Experts of a small language model: 64 experts in each of 19 layers.
Below are experts of layer 13 (counted from 0) of a mixture-of-experts language model. Rows are named router (the router's row for the expert), down (a neuron's output weights, with its number) and show model dimensions 0-255. Each number is 128 + 24 x the weight over its row's rms, rounded and kept within 0 to 255.
Before each expert's rows: a language model's description of what the expert responds to. This comes from a sample of Wikipedia text that the model never trained on.

# expert 49
It responds to: Modals and encoding bytes
router [153 124 158 118 124 106 106 112 106 146 125 109 122 142 129 121 108 106 134  79 142 131 122 132 165 113 134 170 144 113  77 120  95 103 170 109 104 171 161 182  97  97 117 122 112 167 112  91 100 149  89 122 124  94 115 105 168 124 153 143  84 153 128 166 142 109 160 159 116 148 135 126  95  97 156 105 136 119 146 168 178 130 153 145 143 175 154 101 151 111 132 148  85 131 108 149 130 112 127  87 172 155 137 100 107  90 104 100 105 120 111 140 157 123 111 124 151 110 111 123 116 127 169 130 155 108 176  90  96 110 117 151 106 156 155 147 104 156 148 112 145 128 145 146 172 146 109 163 150 122 105 104 149 150 110 114 142 156 111 120  89 151 134 147 116  90 125 108 135 140 119  88 120 116  97 110 135 104 116 142 112 138 101 108  92 158 155 178 116 164 109 121 121  93 172 136 140 139 155 108 151  94 128  97 123 136 154 105 144 117 126  92 102 121 160 140 144 103 161  90 110 123 142 133 172 146 111 126 101 134  85 154 126 136 137  95 117  82 101 125 117 121 137 139 100 141 175 110 127 184 141 124 112 140 109 144]
down0 [ 82 118 108 126 117 161  99 118 119 131  96 140 138 116 151 144 111 142  98 139 130 135  93 154 143 147 130 116 129 127 113 155 156 120  91 172 113 166 120 125 144 113 137 106 108 135 149 116 108 140 135 139 152 127  98 157 118 112 126 112 168 131 105 112 175 114 170 138 160  94 109 169 107 141  95  82 120 132 165 123 145 137 117 131 160 161 109 110 132 116 120 135 149 126 135 132 123 145  47 104 102 157 154 119 104 133 119 118 127  93 140 107 147 115 117  99  92 124 155 116 191  95  95 128 110 118  77 123 152 134 186 128 142 119 121 140 126 158 123 138 186 107 127 125 111 103 130  97 113 152 139  89  89 167 176 141 115 120 134  86 142 129 134 112 140 160 132 148 122 128 131 130  94  93 124 128 103 137 113  88 124  86 149 123  66  97 115 151 177 111 105 133 168 149 119 145 123 143 122 108 134 145 140 113 125 150 132 114  84  80 146 120 115 120 129 138 101  97 123 162 174 153 108 119  73 117 184  84  94 118  87 154 106 127 125 125 133 165 149  97 104 125 123 164 126 144 129  69 127 124 108 105 120 123 103  94]
down1 [129  85 119 165 143 160 122 103 107 176 134 123 111  94 112 119 158 135 127 163 164 119  85  97 179 131 130 128 122 139 130 172 110 158  90  87 127 130 143  89 160 142 132 127 139 151 122 128 130 123 137 144  94  84 153 101 138 133 148 124 130 149 123 105  99 153 111 130 144 172 118 119  87  84 109 148  72 174 186 129 150 102 128 142 135 114 138 172 132 136  93 169 114 137 115 178 128 132 127 124 143 114  99 122 149 151 111 105 100 117 136 139 160 151 124 130 121 121 132 145 117 136 154 148 126 107 116 102 138 112 135  82 149 125 140  94  91 121 133 137  93 122 129 146  92 123 125 105 125 133 109 124 164 101 106  95 114 165 129 113 139 168 124 161  96 111 147 144 124 140  76 132 150 124 129 155 116 117 119 112  89 144 131 180 116 102 147 111 130 143 139 142 213 110 118 146 122 177 106 148 126  76 135 137 113 115  96 108 121  99 113 118  71 118 134 148 147  81 135 109 103 178 109 118 134 116 117 134 125 141 132 149  98 155 131 103 119 174 119 127  99 133 106 141  95  84 161  98 129 178 107 140 100  98  98  98]
down2 [ 87 128 148  95  93 106 147 124 130 143 131 164 136 141 145 119 115 155 102 133 154 112  81 162 113 150 141 146 126 125 110 130 101 100 129 149 171 132 127  89 140 120 151 119 152 116 132 117 125 159 124 105 163  99 134 125 140 115 126  96 157 133 127 154 133 103 152 140 145 146 137  76 139 181 129 136 125 110 182 146 142 152 117 142 112 179 174 150 117 132 132 105  94  89 108  82 138 167 165  85 145  73 145 137 174 166 121 105 106 108 155 165 112 106 142 116  94 111 146 141 111 109 111 161 106 185  89 136 137 130 118 117 145 118 128 163  89 102 111 203  86 172 120 142  81  92 120 114 132 155 152 100 165 118  90 128 134 153 149 119 133 138 133 113 112 135 162 120 113 146 116  98 152 168 131  86 121 101 145 136 149 119 154 117 147 122 136 119 132 160 139 118 128 173 106 136 118 147 158 109 137 113 165 145 175 133 123 105 149 134  97 117 145 128 128 141  92 129 136 157 192 123 161 104 170 127 140 150 131 121 140 119 161 112 120 139 131 144  88 125 123  92 138 140  93 139 120 151 140 148 147 158 183 109 126 138]
down3 [168 120 161 164 132 133 110 145 120 144 139 128 148 114 118 138 136 123 166 110 148 112 119  96 129 122 116 109  93 128 113 168 119 127 109 146 102 163 151 172 154 144 134 149 126 129 114 131 118 126 159  76 123 155 101 111 115 130 143 152 133 100 127 167  80 161 144 146 128 163 107  99 131 183 112 175 126 142 155 156 127 198 115 177 140 147  90 131 153 121 123 152 141 144 143 140 115  99 127 130 129 153 122 136 140 116 127 108 127 142 150 159 139  82 173 115 121 120 129 153 128 104 160  94  78 164 116 130  99 156 106  96 150 103 165 136 102 124 107 141 161 154  70 137 119 187 110 111 125 103 126  99 124 134 179  97 127 163 159 114 108 115 168 132 114 145 109 137 122 154 147  95 163 136 153  94 167 134  90 156 106 108 143  96  99 145 133 149 120 123 145 145 156  77 132 133 106 102 123 135 150 140 134  89 130 113 102 126 145  97 123 125 129 121 139  75 135 113  81 116 126 127 145  83 122 132  80  79 129 105 115 152 108 116 102 131 176 154 164 103  95 128 140  93  99 119 134 127 157 130  88 110  84 120 123 137]
down4 [154 112 120 104  98 162 150 146 107 118 138 110 143 128 132 134 118 144 121 166 121 133 120 160 124 141 135 172 117 108 137 119 146 103 114 125 172 142 109 109 180 137 120 143 136 132 163 121 121 176 114 123 147 106 113  96 126 149 124  96 142 129  93  88 124  95 117 129 132 125 130 188 122 110 111 120 137 115 153  99 204 111 123 164 131 120 112 177 133 150 115 122 114 148 120 139  84 165 136 150 157 145 147  96 180 152 168 119 119 125 123 120 157  92 109 155 116 133 151 147 135 127 171 132  97 124 153 152  77 138 133 104 141 113 164 168 109 143 131 102 117 109 112 186 143 149 140 137 168 102 136 133 113 186 134 124 118 119 147 146 173 179 146 165 144 161 110 154 145 159 125 123 106 147 114 112 174 108  93 133 109 126 128 126 105 130 153  99 146 172 115 113  96 183 187 134 123 135 122 153 148 133 141 164  88 126 126 151 143 162 153 102 157 136 119 141 163  88 130 177 136 123 145 122 141 139 164 147  88 136 149 136 164 104 123 140 168 123 106 129 133 138  80 143 121 116 108 100  82 161 132 114 109 139 106  94]
down5 [134  77 148 145 104 101 140  97 182 126  75 127 189 122 125 185 137 157 113  98 131 157 109 134 101 137 111 109 105 112 145 118 140 132  68 104 110 129 138 118 156 142 143 105  82 124 148 131  87 121 152 127  98 160 130 121 166 161 105 101 186 110 178 153 149 102 141 144 127  96 140 119 166 119 137 142 136 147 150 131  69 166 112 107 193 121 111  96 102 149 163 101 141 153 133 105 129 143  89 107 110 132 134 152 106 109 143 112 137 140 155  97 110 123 116 126 122 133 126 163 118 155 141 124 114 122 120 108 141 171  98 140 136 130 122 138 185 134  93 118  94 148 139 116 103 129 130 131 109 118  99 158  90 113 103 138 102 159 125 123 157 123 156 120  69 123 156 126 120 131 111 164 118 113 124 154  83  92 167 141 131 114 119 137 148 110 112 130 125  90 143 125 156 138 127  71 136 100  98 132 114 132 137 147 133 140 148 127 149 121 142 118 180 100 129 129 109  95 123 115 150 133 123  97 119 125 101  96 101 120 154 154 116 112 138  74  82 139 142  78  93 130 133 120 129 166 118 143 163 152 152 127 169 101 138 138]
down6 [ 95 101 139 114 112 126 108 123  98 136 149  94 142 157 105 171 126 148 133 120  90 158 110 107 133 149 108 142 109 108 124 137 177 100 109 109 113 118 124 165 143 122 121 135 120 146  91 160 108 142 139 128 166 167 155  84  97  98 156  95 104 106 143 118 136  82 149 108 121 124 130 156 147 163 109  93 149 118 141  94 100 106 147 138 137 125 128 149 134 178 163 135 132 129  92 140 124 135 134 111 150  91 110 127 112 118 115 122  90 148 139 133 101 163 109 103 146 153  93 119 128 105 140 149 138 128  99 103 114 143 138 145  86 124  92 103 119 119  92 128 149 158 151 123 155 144  89  98 162 116 124 150 144 134 167 115 122  97  93 134 191 107  95 129 152 127 107 126 136 160 150 105 192 143 126 160 110 172 141 127 159 128 131  46 144 109 109 107 148 186 134 117 120 123 147 113 140 110 158  93 113 127 125 140  89 139 130 116 136  84 120  96 182 117 116 148 125 130 154 121 168 155 174 126 150 130 146 115 108 133 130 138 146 109 133 148 166 118 124 177 162 160 114 151 116 153  96 131  72  85 105 100 153 169 119 118]
down7 [152 150 134 117 128 158 137 140 125 119  81 120 127 158 108 112 116 127 131 140 155 120 127 134 132 100  94 107 119 119 140 219 126 117 131 109 157 108 158 109 134 148 116 160 120 114 122 138 119 161  95 126  91 128 111 141 130  97 118  76 104 175 140 155 164 149 139 156 173  72 141 145 142 128 137 122 119  92 102 136 127 135 114 128 167  98 143  95 159  99 134 140 148 165 121 126 138  99  97 107 145 130 163 113 146 158 158 152 115 143 126 101 131 106 109 104 144 117  87 119 149 133 125 183 128  84 128 122 173 182  99 134 125  90 165 145 158 158 159 128 129 101  96 127 135  72 120 131 151 169 104 117 135 107 160  88 113 126  77 160 133 147  71 169 132 132 141 181 111 100 150 148 127 121 105 150 164  95 112 156 154 135 112 102 128 117 100 167 127 146 112 117 134 145 151 183  97  95 152 118 128 136 125 109 149 133 127 115 149 161  81 154 109 139 162 113 139 123 152 145 143 134  81 144 148 166 142 111 131 135 140 128 128 142 113 117 126 118 119 117 148 133 117 133 138 189 123 141 115 102  78  93 107 147 124 152]
down8 [114 141 128 140 120 119 137 170 113  92 163 146 131 140 119 133 134 142 173  84 122 137 138 100  76 136 142 166 113 136 121 115 119 125 104  99 121 136 110  87 127 109 114 150 163 156 150 110 173 113 139 172 132 107 115  79 120  98 162 160 124  89  97  87 124 110 144 131 113 119  99 112 144 109 115 120 123 172 189 115  99 102 103 102 109 129 134 124 102 134 158 124 118 153 160 134 111 143 132 136 122  80 126 115 119 144 146 126 125 149 124 130 154  82 151 172 198 118 111 122 146  99 159 109  87 157 177 119 152 104 142 175 137 160 115 188 110 135 141 115 135  97 137 125 113 120 120 166 112 172  76 159 152  93 150 137 123 143 130  87 102  96 117 117 116 105 133 109 118 125 130 150  99  99 157 145 103 152 148 124 115 166 125  79 122 126 113 114 116 144 130 144 158 103 133  92 178 148 121 146 148 111 130  98 109 101 137 158 156 118 142 132 152 103 121  92 121  68 168 111 106 132 151 145 128  98 142 103 195 122 126 114 157 114 156 122 113 124 130 160 140 148 106 139  98 157 113  94 134 146 103 140 143 147 143 147]
down9 [121 178 102 144 133 165 131 153 140 131 202 124 117 132 136 131 139 183  96  83 148 141 141 147 106 135  94 103 121 129 138  99 116 157 143 118 124 121 163 115  80  88 157 123 136 111 156 119 145 155 150 142 107 161 131  88 108  86 115 148 118 121 142 158 115 109 125 132 138 174 114 117 162 107 133 139 117 158 130 129 103  98  79 105 107 126 141 160  72 106  75 164 106 115 118 125 133 153 147 118 149 151 153 138 122 123 111 134 141 159 130 150 121 112 157  96 127  56 158 112 160 133 134 155 116  88  81  92 118 140  89 117 147 130  92 149 104  82 160 166 169 124 157 142 110  99 112 145 138 133 146 157 104 136 100 112 141 164 110 141 106 138 113  89 145 106 178 157 123 163 156 153  91 142 151  57 142 152 165 116 156 132 165 124 117 176 128 116 132 114  97 114 125 104 142  98 159  95 120 132 112 125 144 113 113 132 157 111 124 111 114 147 124 114 120 131 130 159 142 121 103 157 152 139 157 134 147 129  76 115 133 152 129  98 132 148 124 111 115 119 152 147 125 126  95 120 146 105 134 175 141 158 130 139  99 125]
down10 [132 120 110 173 147 131 145 148 136 137  43 136  88 142 142 109  93 142 139 109 145 128 139 118 156 131 138 114  91 110 160 162 123 138 124  99 116 134  84 163 121 109 143  97 138 123 151 127 129  87 190 104 116 144 149 121 164 145 168 101 122 135  99 126 148 135 183 136 124  80 144 172 156 139  98 123 124  93 108 127 121 166 145 164 132 102 108  95 134 124 166 150 157 135 142 104 112 112 135 129 157 137 177 114 144 164 157 104  89 135 144 158 137 124  87 145 144 149 116 139 177  95 127  83 122 130 153 136 127 104 141  84 131 103 122 130 114 137 111  92 126  93 145 138 113 142 128 164 147 107 111 107  98 124 112 146 105 133 126 113  96 150 114 123  93 160 168 133 115 121 133  63 171 147  88 149 164 123 141  92 130 151 104 129  72 127  81 116  96 129 116 158 163 118 118 123 114 162 154 141 160 165 130 105 112 118 108 127 178 105 156 134 111 134 157 143 150  91 117 110 106 119 128 142  99 143 116 117 131  96  96 121 135 151 134 126 109 154 157 155  93 127 122  88 146 164 128 148 163 130 108 106 125 137  94 138]
down11 [136 104 136  97 160 133 149  96 111 116 130 194  98 153 140 102 116 117 115 133 123 162 107 122 112 123 147  99 150 106 156 121 133 112 129 127 149 130 124  94 123 128  76 104 140 117 131 137 150 148 128 158 110 103 139 102 120 161 112 148 139 147 137 159 174 124 166  99 118 109 126 141 141 109 166 173 124 115 112 164 127 129  94  70 165 117 143 144 148  95 106 114 141 131 119 149 110 109 132 146 136 140 114 102  84 168 179 164 165 130 108 106 127  84 127 154 134 140 127  69 122 130  95 166 124 124 143 149 152  98  89 162 142 127 139 185 170  85 137 100 126 151  99 106 124 144 155 128 122 125 132 126 134 112 166 138 112 171 132 139 182 139 117 116  94 106 129 115 129 145 125 157 146 143 129 195 151 126 159 129  96  96 137  97 106  68 144 132 100 132 112 130 115 123 133 142 171 119  98 114 107 142 109 129 115 106 166 105 114 123 123 112 116 122  58 113 155 166 139  74 101 112 109 113 142 100 108 112  89 144 132 158 133 123 108 106 127  88 145  98 132 115 165  91 116 137 143 171 158  99 115 146 135 142 148 115]